From a checkpoint of a small mixture-of-experts model trained on Wikipedia: 66.8M parameters.
Below are experts of layer 6 (counted from 0) of a mixture-of-experts language model. Rows are named router (the router's row for the expert), gate (a neuron's input weights, with its number), up (a neuron's input weights, with its number), down (a neuron's output weights, with its number) and show model dimensions 240-287. Each number is 200 + 20 x the weight over its row's rms, rounded and kept within 0 to 999.
Before each expert's rows: "comes after" lists some tokens at least twice as common just before its tokens as in all text. This comes from a sample of Wikipedia text that the model never trained on. Tokens count by the router's weight.

# expert 2
comes after: "\n", "-", ")\n", "\n\n", ";\n", ":"
router,194,196,193,234,165,171,230,240,205,199,195,154,198,163,218,213,211,209,210,186,202,211,207,230,204,185,203,156,196,216,216,180,199,226,209,184,217,184,187,186,199,181,176,225,201,189,174,207
gate20,167,203,194,171,212,201,190,203,190,178,208,198,197,194,210,231,196,220,216,174,208,145,214,189,185,189,161,206,166,131,199,193,196,229,203,259,229,197,213,235,168,214,189,187,225,203,202,198
up20,187,204,176,194,199,192,204,205,209,205,211,202,181,191,238,221,205,178,218,226,181,204,201,195,155,165,199,172,171,190,167,179,200,201,204,213,219,203,219,212,192,233,194,237,176,200,209,171
down20,251,191,205,215,221,211,208,209,242,242,196,240,191,189,226,213,225,181,255,223,179,185,223,208,175,225,168,183,205,187,239,176,194,161,153,234,214,183,187,204,217,210,201,211,228,153,224,230
gate21,207,199,186,231,185,199,177,185,200,197,176,173,193,194,236,225,220,211,192,212,216,163,192,251,200,207,193,191,176,212,213,203,212,209,202,190,182,189,214,225,205,181,199,191,218,204,192,157
up21,220,209,223,223,224,207,202,224,211,194,191,196,201,172,208,162,205,183,202,206,211,223,181,202,178,206,202,203,218,155,184,207,183,219,211,211,202,201,220,207,223,199,205,204,176,202,211,185
down21,212,211,201,193,230,186,207,206,155,171,181,201,228,217,237,229,183,201,165,202,173,199,170,201,250,206,195,215,175,221,204,253,217,208,193,196,207,199,190,176,188,198,227,230,239,185,178,197
gate22,193,152,177,182,203,184,196,222,200,199,240,180,208,197,217,218,216,189,202,185,168,177,179,228,216,176,222,201,221,209,188,154,165,150,193,225,204,186,229,213,205,179,204,223,204,220,195,185
up22,211,175,162,210,178,198,219,192,199,227,248,199,211,212,244,237,196,181,185,181,191,195,194,201,221,192,187,237,181,186,203,198,186,194,202,191,198,204,172,184,214,184,188,187,223,188,206,193
down22,202,226,198,227,180,199,221,196,231,163,246,181,190,200,172,180,198,192,165,205,206,172,234,192,213,206,198,204,172,202,231,221,204,225,198,190,202,215,212,193,173,172,241,208,220,181,250,180
gate23,175,162,204,219,133,195,197,223,220,201,205,200,193,176,207,233,204,224,186,209,194,187,183,230,179,237,162,210,196,203,221,179,187,168,168,214,159,188,174,220,220,178,182,196,206,178,208,194
up23,202,179,196,223,216,171,169,204,218,210,176,181,192,174,203,200,216,167,184,175,193,200,187,166,186,215,185,192,220,184,227,205,191,219,196,197,178,202,185,180,213,203,204,210,243,189,199,188
down23,188,232,204,179,171,183,207,208,173,213,196,220,247,219,207,216,160,196,136,162,206,236,204,195,205,169,167,228,200,191,182,206,229,213,190,194,215,235,213,186,193,187,170,212,212,188,210,247
gate24,196,184,211,194,164,204,193,195,213,202,205,205,206,180,216,163,225,194,187,181,196,170,173,190,203,193,198,172,189,230,197,228,211,238,261,203,243,205,222,220,184,190,210,210,199,197,177,206
up24,201,198,184,210,190,215,184,215,211,231,223,180,194,205,195,159,230,209,158,216,203,182,168,237,160,184,213,193,175,220,202,207,236,215,223,187,229,191,239,175,149,186,177,213,223,238,186,181
down24,208,215,199,176,242,225,181,184,183,212,182,208,196,204,200,223,206,206,186,241,201,169,197,174,217,191,178,184,225,186,209,169,201,220,202,187,176,203,183,171,198,188,201,188,197,203,185,195
gate25,215,226,207,204,200,205,205,213,196,209,165,191,226,166,202,193,192,225,252,215,228,195,192,199,191,237,193,199,210,212,235,197,202,203,187,222,180,198,177,176,219,205,251,192,199,217,246,200
up25,211,203,169,207,202,201,224,236,222,167,173,215,206,168,180,213,197,244,214,174,210,156,176,236,190,168,184,203,212,183,189,216,229,201,160,211,238,189,221,171,207,205,203,204,206,185,179,201
down25,205,197,185,194,196,214,259,222,217,220,185,214,202,186,196,204,195,182,216,202,228,176,236,187,176,189,203,217,169,164,202,201,215,208,188,193,208,197,168,174,234,197,200,187,218,232,195,235
gate26,177,185,210,202,239,213,204,236,186,220,177,190,168,207,178,157,207,178,151,190,213,214,192,207,196,230,209,195,207,212,203,165,208,218,197,195,163,226,205,191,206,202,171,210,207,218,183,214
up26,221,220,209,183,216,228,197,254,246,190,226,175,228,190,183,186,242,189,195,192,199,168,198,188,205,227,215,190,175,209,187,191,179,174,216,224,201,167,171,230,161,191,170,227,210,188,195,201
down26,206,196,224,203,222,237,228,207,240,247,232,233,190,175,215,197,245,176,182,223,189,181,218,181,186,229,216,159,256,222,233,165,188,224,204,230,228,234,155,207,190,189,241,200,191,189,195,171
gate27,177,203,194,209,164,198,227,231,163,215,216,191,217,210,193,195,230,197,207,187,219,183,217,225,247,201,182,194,208,229,194,205,165,211,213,198,189,205,189,196,205,186,233,184,203,180,198,184
up27,214,224,235,209,177,214,185,222,188,210,207,190,193,230,196,178,221,223,224,238,204,166,196,204,192,198,178,187,219,193,233,206,186,196,218,196,202,178,203,191,205,172,197,190,173,188,188,198
down27,202,210,202,218,186,196,204,198,158,212,234,190,203,220,225,194,204,172,182,198,187,205,154,176,207,226,208,186,223,194,234,192,184,206,184,207,177,162,173,233,196,228,214,193,200,226,209,207
gate28,197,190,189,196,186,229,186,193,190,213,232,184,196,168,179,140,194,207,170,221,224,203,189,213,205,212,203,214,195,201,215,193,248,255,234,177,198,201,192,158,166,194,201,227,215,186,183,225
up28,211,215,183,201,223,192,223,211,170,212,217,189,201,188,195,182,257,219,193,201,205,175,187,207,185,141,169,198,208,191,203,168,181,263,216,170,191,212,216,207,224,205,205,212,199,207,195,239
down28,201,188,213,172,249,186,153,197,210,182,213,193,186,210,221,194,205,220,210,217,204,215,223,177,238,194,196,177,189,189,171,180,202,204,195,187,189,205,204,192,244,196,171,177,230,189,171,157
gate29,220,192,259,210,179,230,217,213,186,219,156,195,193,211,205,235,202,212,176,173,186,186,197,212,198,177,174,227,196,167,206,180,192,217,173,220,215,200,200,174,246,208,180,194,206,221,181,205
up29,197,228,228,233,218,177,206,207,185,156,218,204,210,191,212,187,203,212,194,222,222,239,178,191,194,182,239,196,190,199,204,190,205,244,200,165,230,199,173,192,189,169,189,166,221,192,195,198
down29,195,220,216,166,182,173,212,184,218,177,215,197,206,199,235,210,208,205,183,242,187,216,195,189,175,217,187,214,176,228,218,210,196,179,215,204,225,221,213,203,158,203,212,227,177,227,216,199
gate30,260,221,232,213,196,224,192,164,208,212,225,195,198,191,155,204,211,197,203,167,193,198,206,200,225,248,170,216,170,174,166,215,212,215,201,221,192,169,180,192,200,177,194,186,203,192,233,170
up30,178,227,156,169,209,203,238,248,217,200,203,181,204,184,199,198,175,231,190,196,225,198,190,215,195,182,180,181,194,211,215,211,202,208,201,208,207,170,212,224,190,225,203,203,179,174,213,241
down30,184,216,203,206,205,181,197,182,193,188,219,193,211,189,185,193,224,193,178,215,172,197,220,216,177,203,220,182,184,181,235,185,219,193,188,188,161,191,183,201,176,220,204,184,215,190,239,186
gate31,206,210,192,194,182,210,189,222,181,148,202,210,195,185,187,181,189,185,203,221,222,219,217,237,187,224,200,214,216,201,215,195,211,180,159,219,208,249,207,199,202,207,250,203,202,213,178,179
up31,192,194,246,208,200,195,161,200,207,231,194,214,196,239,212,226,227,208,186,199,188,219,169,199,203,196,205,231,175,197,189,205,228,200,207,220,170,189,182,211,205,202,183,194,233,206,208,183
down31,219,204,221,156,211,203,198,194,195,171,185,229,174,222,215,202,192,208,205,197,182,208,227,218,180,218,188,161,216,181,228,171,223,182,226,229,199,211,198,171,208,206,206,177,202,251,181,174
gate32,209,176,190,212,189,251,198,250,219,213,182,181,178,192,201,197,205,227,184,245,209,207,227,181,179,198,203,192,192,186,210,203,185,203,214,168,183,206,193,198,171,198,192,232,214,223,174,214
up32,202,180,176,210,188,244,201,193,167,224,218,178,190,169,180,229,204,208,214,237,218,200,222,175,183,192,162,207,200,205,208,191,187,218,224,154,203,181,187,242,213,216,169,207,194,232,172,192
down32,220,202,205,172,213,181,212,202,203,190,196,187,208,186,184,173,240,197,194,214,217,199,188,172,199,189,177,179,205,192,162,218,204,224,169,204,206,216,256,218,194,201,173,156,191,192,211,160
gate33,176,190,220,196,197,206,190,191,193,201,212,187,251,201,233,243,218,185,218,205,153,219,148,206,207,224,195,182,221,204,220,154,201,206,217,186,234,196,212,195,203,213,202,210,197,180,220,220
up33,214,185,168,172,193,204,204,199,207,191,195,197,196,196,152,197,199,202,201,177,199,161,239,199,179,211,193,224,224,181,187,235,239,188,185,218,186,231,229,199,180,200,208,174,221,175,188,195
down33,212,190,185,190,177,187,208,222,198,239,180,226,220,173,220,236,226,178,232,177,176,197,215,170,197,203,227,214,189,207,171,200,169,196,217,194,194,211,178,218,170,226,189,193,176,188,169,187
gate34,186,193,224,194,191,200,239,195,211,163,187,190,210,173,232,187,188,183,201,210,210,211,224,199,197,233,221,170,174,219,157,221,234,202,192,241,136,201,201,206,198,176,189,187,189,205,167,237
up34,221,205,186,189,169,219,196,218,184,155,252,200,227,197,220,193,228,172,202,178,213,211,215,219,212,220,243,172,215,219,190,211,180,170,199,230,220,218,229,216,204,170,205,209,200,190,161,247
down34,200,187,159,206,201,191,171,214,229,203,161,194,188,181,182,218,204,195,219,184,223,187,196,199,192,213,190,190,217,208,169,198,216,219,209,244,176,180,171,171,211,210,189,162,195,184,211,209
gate35,194,183,185,219,186,192,196,208,199,183,205,217,201,243,208,218,209,197,191,237,231,194,197,182,181,211,170,215,187,210,202,203,236,219,207,217,192,171,192,202,206,181,233,209,199,214,223,172
up35,194,194,180,218,244,195,167,234,233,217,186,179,188,138,204,210,241,207,164,201,232,200,188,205,187,180,215,169,194,199,192,185,204,206,196,192,212,181,211,204,194,190,190,221,220,216,190,203
down35,220,193,215,204,207,223,208,210,185,212,173,156,175,207,203,193,210,205,187,218,146,192,190,179,200,216,202,234,197,203,209,214,236,211,204,196,165,174,205,186,261,201,192,202,219,182,181,182
gate36,193,203,164,209,231,204,193,188,189,185,203,215,182,197,196,209,212,192,221,197,190,209,169,208,220,200,197,205,213,215,238,208,209,203,176,203,218,202,172,209,229,222,187,187,201,187,199,228
up36,215,206,182,198,195,199,217,204,182,184,209,181,205,211,194,199,185,194,212,183,206,184,206,217,184,185,192,187,197,198,213,207,197,191,217,223,171,193,209,173,166,200,232,194,215,208,212,214
down36,183,206,189,216,199,181,192,181,198,176,206,224,193,184,198,192,204,221,199,189,150,216,189,199,201,193,199,194,203,230,206,201,214,218,166,186,209,219,215,180,221,193,210,194,200,195,201,189
gate37,248,231,218,204,179,203,220,213,193,197,199,173,165,201,216,197,222,189,177,190,200,182,181,234,179,148,183,195,232,217,218,202,190,204,236,212,212,191,194,235,196,180,208,233,185,206,183,197
up37,195,228,224,173,155,212,201,232,187,176,175,178,180,212,238,194,211,196,177,196,195,183,186,228,189,214,234,205,200,210,211,197,180,200,223,155,180,167,240,228,176,221,213,193,199,159,198,197
down37,183,180,244,199,251,206,183,226,207,196,206,201,169,225,203,205,190,214,210,199,192,199,188,173,191,201,192,189,207,166,165,178,231,189,194,183,181,216,184,203,199,208,197,189,190,218,217,239
gate38,189,154,189,221,217,178,206,208,172,205,228,181,196,221,200,202,233,182,216,201,174,216,181,207,216,198,172,192,197,187,203,187,215,208,227,223,187,201,167,161,196,214,161,219,152,197,217,226
up38,160,212,207,194,174,206,189,229,207,222,219,213,194,225,194,206,205,235,240,200,169,188,198,205,192,169,201,192,230,213,174,164,167,195,173,236,207,194,162,201,207,196,156,255,201,225,231,199
down38,187,198,202,192,198,188,209,209,192,204,195,213,193,202,192,214,180,196,184,195,224,206,226,237,154,207,211,204,215,224,168,192,198,230,199,209,196,228,169,191,190,208,218,175,182,210,192,182
gate39,206,201,190,194,187,187,193,178,209,233,202,196,182,154,199,209,222,174,214,221,202,174,231,170,190,200,203,201,202,192,174,197,194,217,152,182,215,227,180,208,176,197,164,212,197,228,199,201
up39,166,161,184,197,207,201,203,180,188,230,218,193,185,208,176,266,217,246,184,225,210,188,198,197,217,165,194,186,227,197,206,205,197,193,248,164,188,215,186,215,183,187,215,194,194,250,214,174
down39,205,209,216,222,200,188,185,178,194,184,169,171,201,207,195,217,174,221,193,201,209,178,164,214,192,199,202,211,218,197,181,240,203,207,184,202,199,222,188,215,154,163,204,228,211,173,188,211
gate40,196,183,191,207,168,191,195,211,188,172,212,176,240,194,177,200,180,214,184,221,207,199,196,209,198,177,212,181,225,156,187,215,194,194,209,192,200,183,210,216,203,206,193,183,193,218,182,211
up40,202,209,175,206,188,158,208,218,182,184,188,190,205,199,180,221,197,165,168,197,145,197,178,205,238,197,215,181,183,186,219,188,227,169,173,187,165,214,202,201,206,190,183,180,227,225,215,196
down40,182,189,214,185,198,207,198,212,212,193,181,195,217,189,213,224,199,190,178,187,199,188,230,187,207,128,185,215,213,179,219,188,221,140,186,184,193,200,165,232,210,173,205,186,197,197,188,181
gate41,193,215,190,219,168,222,212,202,190,194,192,205,175,211,219,195,185,212,185,188,204,219,229,213,182,231,237,189,200,171,249,207,136,211,219,204,169,175,179,228,208,222,184,211,183,202,206,183
up41,170,193,177,186,140,189,168,218,215,199,200,213,244,234,188,236,208,219,187,177,190,216,215,201,197,221,191,169,190,177,212,204,209,210,189,191,233,169,178,194,185,204,192,199,211,184,187,220
down41,210,207,234,215,199,217,201,167,202,208,206,175,191,203,166,205,191,175,242,200,198,208,192,196,198,209,197,207,212,158,162,159,224,238,217,221,202,200,208,181,246,177,200,178,221,182,202,194
gate42,201,195,195,204,224,224,231,226,230,211,206,190,206,184,207,216,182,196,231,195,202,157,184,179,188,166,185,179,197,218,251,199,201,201,208,180,208,181,219,205,211,215,181,219,234,209,166,229
up42,219,210,223,199,189,202,187,176,168,192,189,210,181,229,209,176,191,179,202,223,195,231,184,188,180,218,211,224,197,212,176,194,231,188,206,209,163,213,219,218,173,181,215,196,188,190,219,163
down42,162,196,213,165,174,235,178,195,168,246,156,225,204,225,230,175,154,181,230,180,193,232,173,221,221,199,209,206,208,221,217,208,204,212,198,208,213,182,202,233,191,180,188,203,212,228,164,207
gate43,208,205,204,177,207,210,230,251,194,177,200,191,189,182,215,178,210,145,222,186,190,191,247,164,168,231,189,211,186,216,235,156,201,209,186,195,181,192,224,203,203,200,170,207,189,225,160,187
up43,180,163,182,227,149,184,238,250,251,209,214,208,214,192,238,211,198,184,196,169,207,214,219,200,197,200,207,201,219,204,214,203,180,191,184,221,223,174,214,213,204,207,189,180,164,236,182,188
down43,207,216,198,187,199,239,202,193,204,212,198,195,152,202,224,216,238,222,200,190,168,157,173,214,207,200,225,210,207,193,215,174,223,224,235,187,196,225,229,212,147,172,194,201,208,170,182,200
gate44,212,182,188,189,194,168,177,202,176,206,164,177,202,205,190,196,195,177,190,218,183,222,227,210,206,211,227,195,175,183,204,172,222,197,178,207,215,207,181,215,237,197,204,213,173,163,163,183
up44,195,185,193,190,188,203,215,180,195,200,205,212,218,216,219,200,175,223,212,190,196,181,232,197,234,191,197,198,235,159,208,224,200,194,201,206,200,172,202,179,201,217,210,230,203,199,205,197
down44,210,190,210,241,207,226,191,148,224,220,217,206,148,202,200,216,185,209,169,201,217,195,166,210,201,153,208,230,201,195,209,195,209,218,210,199,203,210,169,196,223,209,191,185,202,201,237,205
gate45,198,169,231,195,153,218,191,226,222,235,151,189,226,209,182,170,173,156,185,230,208,179,234,237,192,192,229,198,168,200,223,210,224,193,195,158,228,206,187,210,194,212,134,208,224,228,178,174
up45,206,253,225,196,173,206,213,215,224,212,195,185,209,205,156,199,187,203,158,240,217,213,207,183,188,170,196,186,199,214,177,232,217,177,199,225,201,208,219,180,179,211,204,203,198,188,200,191
down45,187,196,196,231,159,196,195,187,175,186,203,203,226,193,205,196,237,211,147,216,196,205,169,166,232,189,218,217,244,195,181,190,207,204,204,206,202,228,162,208,188,237,206,190,226,178,253,222
gate46,172,202,207,196,198,184,192,182,207,210,186,202,195,220,240,197,172,164,192,217,192,190,217,178,205,187,162,195,231,215,230,207,220,232,180,183,214,191,205,210,231,201,191,179,222,194,199,187
up46,217,207,164,205,188,242,215,168,178,201,193,206,220,240,170,225,236,235,185,182,209,152,244,240,184,190,148,233,241,199,184,208,190,169,181,218,216,211,221,192,212,249,225,214,205,164,188,177
down46,172,210,223,220,217,198,165,219,214,229,202,210,209,196,193,196,187,195,171,183,202,207,129,183,254,239,203,197,171,186,211,200,223,199,252,188,189,187,219,220,224,211,201,201,209,184,217,205
gate47,223,176,193,188,203,194,196,202,177,240,205,190,194,194,202,185,213,187,192,202,179,202,226,174,175,175,205,211,181,186,217,174,171,197,207,210,175,223,215,202,187,221,216,234,211,186,212,210
up47,187,159,200,222,194,203,230,178,166,186,241,207,189,186,202,201,217,203,231,234,163,216,218,208,214,195,216,206,168,190,209,175,175,194,191,206,213,163,195,198,204,214,171,232,180,179,207,200
down47,163,211,200,177,199,202,183,205,226,248,179,184,193,195,185,194,201,165,202,214,219,228,214,208,222,182,185,242,190,189,225,213,195,207,207,212,194,211,167,202,176,186,195,209,191,176,209,183
gate48,201,158,208,191,189,159,213,176,187,211,228,200,172,216,203,202,215,202,212,195,215,210,190,205,207,194,219,205,205,194,189,224,188,199,203,197,188,211,218,184,166,164,189,232,216,181,210,204
up48,202,233,176,226,220,215,197,206,214,165,194,169,208,163,188,212,197,205,196,201,187,188,203,218,189,190,168,176,230,197,227,202,206,198,200,176,205,212,183,194,228,207,228,203,194,185,185,233
down48,187,223,210,218,181,194,221,209,168,203,218,210,208,174,200,175,171,183,212,203,179,181,187,226,209,213,161,198,189,201,183,207,191,223,228,248,197,187,190,181,183,226,180,224,173,188,205,197
gate49,178,217,167,197,182,209,195,189,186,200,205,198,196,187,253,224,196,174,195,187,224,190,232,163,199,210,224,197,199,199,205,210,217,197,153,172,187,182,191,191,202,189,187,209,191,203,222,216
up49,192,223,185,204,183,196,222,213,149,194,163,176,226,207,235,233,187,198,192,191,211,191,230,167,218,225,229,169,212,213,193,206,203,192,185,215,202,183,174,178,229,208,187,192,206,187,202,209
down49,170,135,223,212,178,212,208,215,209,217,224,195,184,187,193,216,186,187,189,180,221,213,197,170,152,200,175,172,194,218,192,225,191,233,208,213,176,209,214,210,223,220,181,175,196,167,172,193
gate50,201,175,218,206,175,186,172,214,215,188,197,168,217,228,233,216,208,189,206,172,200,119,197,229,168,154,229,184,250,207,198,171,200,192,205,190,206,211,192,222,178,168,195,211,201,188,187,181
up50,186,204,218,214,200,179,229,192,193,205,220,184,191,204,207,194,205,184,199,270,170,190,186,194,212,205,217,182,230,194,183,227,214,162,203,200,192,204,173,220,198,225,201,191,188,214,169,167
down50,222,199,165,206,198,229,242,212,211,215,258,184,205,202,188,162,167,215,188,219,199,195,216,169,209,213,216,199,209,207,167,209,183,201,197,169,194,206,175,205,156,186,157,191,228,203,226,178
gate51,196,239,209,207,203,189,206,172,173,209,218,171,173,192,187,222,209,188,185,190,219,164,208,221,175,204,154,212,214,193,192,169,217,189,203,258,217,224,212,164,197,198,204,207,200,205,158,207
up51,220,167,213,178,217,208,190,223,206,180,200,212,211,161,221,165,188,228,204,236,175,238,165,153,216,181,211,252,184,183,165,230,196,188,212,182,189,172,161,223,197,204,189,190,208,182,254,178
down51,193,220,198,150,199,200,198,201,187,223,208,179,182,153,185,196,205,211,197,196,194,160,231,183,153,216,180,237,179,200,217,201,251,209,227,196,210,205,172,200,212,193,208,174,182,221,193,190
gate52,183,164,204,180,173,226,197,225,233,175,195,192,205,236,219,192,195,210,220,193,177,184,188,210,196,227,205,162,211,214,204,189,196,182,225,220,207,182,177,217,218,183,195,196,207,220,211,196
up52,186,188,220,192,204,172,147,180,218,196,241,207,188,258,182,203,241,199,188,193,229,177,194,180,212,206,215,204,217,214,187,187,179,179,208,223,188,195,167,201,145,200,214,197,191,204,226,181
down52,175,177,186,201,208,186,209,173,187,158,196,200,176,190,172,201,189,215,205,213,186,188,208,209,180,200,225,232,197,203,200,150,223,193,217,203,223,195,224,147,210,190,174,204,256,186,201,200
gate53,210,187,166,190,248,188,195,196,171,160,223,205,205,207,181,200,215,209,200,172,165,166,206,185,218,190,155,233,208,194,211,187,224,215,191,209,210,167,183,217,173,195,210,246,205,183,195,192
up53,209,184,196,173,234,193,204,187,162,202,203,193,207,194,209,213,197,173,182,226,222,176,173,194,231,222,189,173,226,173,233,214,206,192,221,210,228,184,169,255,202,203,207,211,229,211,186,212
down53,195,189,195,219,167,197,210,200,221,232,180,202,230,178,220,171,198,200,197,209,224,216,187,187,190,195,196,204,190,183,189,187,180,200,195,199,167,166,236,196,171,205,207,188,235,184,208,167
gate54,188,196,202,217,199,209,167,173,220,191,207,198,188,205,195,195,205,186,213,154,184,239,210,195,211,190,200,171,183,251,217,165,174,186,163,218,227,209,228,168,219,166,213,213,183,233,190,212
up54,216,212,206,200,212,203,182,196,250,184,175,195,183,174,156,258,222,188,219,214,205,207,187,174,228,211,227,217,190,231,196,220,212,161,211,180,199,198,193,198,201,158,183,199,180,225,185,157
down54,181,174,201,208,177,203,190,195,203,222,214,170,190,247,191,225,237,235,219,207,218,193,202,224,251,169,198,183,211,177,191,171,175,196,196,218,207,188,181,215,186,256,188,191,227,194,221,212
gate55,184,177,211,201,190,209,212,226,190,220,232,147,204,203,201,176,216,202,214,200,190,196,188,202,216,204,202,167,194,193,206,204,178,175,226,206,241,211,147,225,220,206,214,218,207,229,206,166
up55,207,206,177,201,209,186,164,195,242,185,151,146,191,188,225,199,191,178,185,168,181,225,209,201,170,207,164,202,221,188,201,173,201,199,196,177,178,197,172,208,203,212,196,235,154,186,236,210
down55,239,219,203,190,178,190,243,163,210,227,179,200,223,191,225,211,251,210,219,189,195,179,206,200,229,232,209,207,202,192,181,187,178,222,156,171,231,193,186,196,205,192,209,202,229,192,184,192
gate56,202,197,151,208,218,229,191,178,220,207,218,206,188,178,211,182,174,190,237,210,167,198,227,203,193,220,212,176,213,212,208,200,195,180,233,192,188,186,224,234,229,172,183,178,200,198,199,198
up56,198,208,186,165,208,179,167,192,192,187,217,186,166,203,206,205,203,211,184,194,207,227,193,225,186,198,206,213,221,187,191,207,219,185,194,210,201,233,208,222,220,218,144,208,188,221,164,203
down56,195,183,199,182,219,189,182,192,191,206,196,228,208,203,202,207,172,218,197,207,206,238,196,217,214,191,200,196,208,207,172,229,227,198,186,192,176,183,196,181,192,204,175,216,240,208,185,172
gate57,213,218,242,199,190,209,204,206,188,197,247,200,233,203,202,190,206,176,220,208,201,225,197,178,227,236,214,206,195,163,249,212,180,213,200,199,206,175,175,184,199,210,210,213,219,182,208,238
up57,206,183,205,190,181,147,211,190,215,180,227,179,200,201,206,219,207,191,213,192,214,198,211,185,201,188,209,191,233,163,225,199,201,236,179,175,209,176,183,181,241,224,243,208,218,198,171,192
down57,214,163,189,207,164,171,257,217,200,219,192,197,211,258,205,249,174,172,204,185,217,198,206,219,162,166,179,200,215,222,200,203,224,230,217,179,204,205,191,200,207,200,212,195,155,172,199,200
gate58,198,190,209,212,173,167,181,212,211,187,227,183,188,228,211,193,178,239,219,211,178,190,180,202,207,204,214,202,191,180,213,182,204,214,198,185,193,228,172,195,203,182,158,192,199,239,209,171
up58,204,202,182,198,213,186,218,201,229,192,163,194,224,166,190,197,200,202,243,195,228,233,209,207,192,218,214,208,197,215,154,190,187,149,199,204,217,215,211,205,182,219,194,203,200,202,220,222
down58,173,168,232,230,213,213,206,193,185,246,168,171,209,219,181,225,201,200,203,229,163,229,191,228,225,228,195,223,182,181,194,208,183,213,202,202,216,188,186,233,194,164,187,179,200,213,192,218
gate59,202,241,193,211,149,179,200,197,202,222,227,166,213,230,198,175,219,224,174,191,215,203,182,195,231,207,198,178,201,228,204,159,207,182,183,200,247,174,179,198,233,228,221,187,178,200,171,194
up59,207,192,152,175,222,173,192,199,251,215,179,216,194,229,206,188,172,209,179,196,193,211,220,206,204,221,207,226,192,202,191,193,179,185,186,178,233,197,221,191,182,165,181,244,180,203,209,198
down59,208,180,173,184,197,205,179,224,221,204,214,193,207,197,185,241,191,206,195,203,236,156,170,160,224,188,134,231,205,184,172,207,200,197,186,200,210,183,190,175,187,237,207,168,209,212,204,173
gate60,182,166,210,216,191,190,211,167,213,201,180,222,199,199,204,166,218,215,186,206,214,227,216,191,191,226,181,208,223,237,196,207,191,174,185,174,207,183,175,208,155,206,210,194,222,212,220,171
up60,234,175,200,214,188,193,199,196,195,223,149,187,198,205,206,221,213,202,178,194,229,177,214,214,182,196,169,196,196,192,189,222,193,176,231,185,194,198,209,209,184,165,202,205,219,181,185,184
down60,196,198,189,199,235,244,226,212,207,173,196,225,204,241,191,212,197,211,201,160,170,176,207,199,177,194,207,190,223,194,183,197,219,180,225,190,186,195,198,189,187,167,202,178,220,209,218,197
gate61,171,186,242,187,208,185,205,208,230,175,203,212,201,164,182,204,175,185,205,201,184,218,210,217,206,188,201,173,210,221,224,208,206,210,177,199,209,237,211,196,197,166,222,206,185,204,159,227
up61,187,186,195,195,213,209,176,215,207,185,242,228,194,183,182,198,178,201,201,188,204,198,205,229,182,222,222,189,222,196,160,178,199,192,191,190,192,203,179,171,176,200,205,190,212,202,218,198
down61,173,219,183,214,207,203,211,187,177,180,177,157,179,229,195,149,183,180,202,198,168,207,192,195,155,206,218,217,222,169,198,174,211,205,215,191,182,204,250,146,190,235,199,227,198,220,200,224
gate62,210,185,167,203,186,173,200,230,225,231,242,240,223,206,198,208,183,179,191,193,212,174,191,207,184,240,215,192,187,209,220,189,208,240,180,165,183,210,183,223,173,204,222,204,189,229,175,208
up62,173,201,226,197,178,179,161,188,217,230,209,190,184,208,190,158,185,183,185,171,205,140,211,211,202,209,226,175,233,220,223,192,215,191,212,208,182,219,210,230,210,198,172,210,201,213,201,244
down62,211,201,231,185,175,211,183,176,203,202,170,205,221,244,198,198,205,216,176,167,230,218,200,186,192,185,203,195,175,170,197,214,152,171,192,197,190,226,206,197,230,226,189,204,243,196,186,205
gate63,200,164,212,198,216,208,209,220,228,200,207,196,196,165,238,233,190,196,193,232,177,187,219,204,190,173,175,223,200,213,199,199,218,216,173,190,243,173,191,220,218,212,171,206,214,223,168,204
up63,176,174,179,202,216,207,176,201,175,189,184,198,194,204,204,203,188,231,182,191,212,229,191,191,237,209,214,226,186,192,174,213,189,212,221,235,206,184,194,183,199,217,193,201,191,213,203,198
down63,175,169,201,179,210,189,196,195,226,183,210,222,196,196,201,228,182,197,191,207,208,212,189,218,184,178,220,219,230,184,189,191,229,216,175,198,203,186,187,191,174,234,191,200,198,179,171,228
gate64,217,165,204,161,176,199,179,197,166,207,196,180,219,216,200,208,196,220,190,193,193,181,222,207,208,211,205,177,216,189,238,207,185,181,225,205,188,188,219,192,144,220,202,209,199,202,201,185
up64,200,163,185,179,194,172,184,227,227,241,180,201,234,205,208,198,188,212,208,182,206,216,208,196,182,209,233,202,230,197,218,222,208,196,206,157,162,177,208,180,169,161,175,189,193,244,199,167
down64,191,209,185,175,202,194,154,188,203,161,182,195,208,218,188,207,161,178,222,192,246,180,207,219,191,176,224,234,198,207,199,228,193,197,203,199,163,209,234,171,201,170,230,218,216,172,193,218
gate65,202,175,231,213,185,220,193,181,181,190,203,157,191,217,192,193,222,194,170,225,218,218,220,235,223,229,163,208,248,208,208,187,213,219,210,223,194,181,222,221,219,182,187,207,236,199,200,204
up65,214,211,191,169,177,189,211,201,172,211,186,194,235,184,236,177,192,198,212,204,236,192,202,194,203,214,187,214,198,198,150,216,224,247,169,191,218,216,199,203,202,178,175,181,256,157,161,249
down65,223,196,186,196,155,201,171,223,210,224,185,180,222,208,240,202,187,180,234,198,203,176,179,223,223,263,198,201,166,213,200,206,226,210,183,183,165,225,215,223,165,190,239,186,154,174,171,193
gate66,182,224,208,194,190,175,209,189,176,198,161,213,179,185,224,222,211,216,215,197,223,190,204,185,197,181,203,181,193,186,193,213,179,219,235,219,215,157,216,194,209,191,164,211,203,188,193,205
up66,173,189,207,222,219,201,199,205,201,214,184,200,204,199,202,158,217,196,202,186,197,190,207,220,227,169,183,206,178,216,207,186,224,182,186,223,194,200,166,259,249,200,235,189,207,210,184,189
down66,227,199,189,206,216,238,186,157,194,164,220,204,194,193,178,144,198,208,209,224,144,219,189,204,220,209,200,205,183,174,199,243,202,170,188,159,193,209,194,236,219,212,196,221,188,182,226,217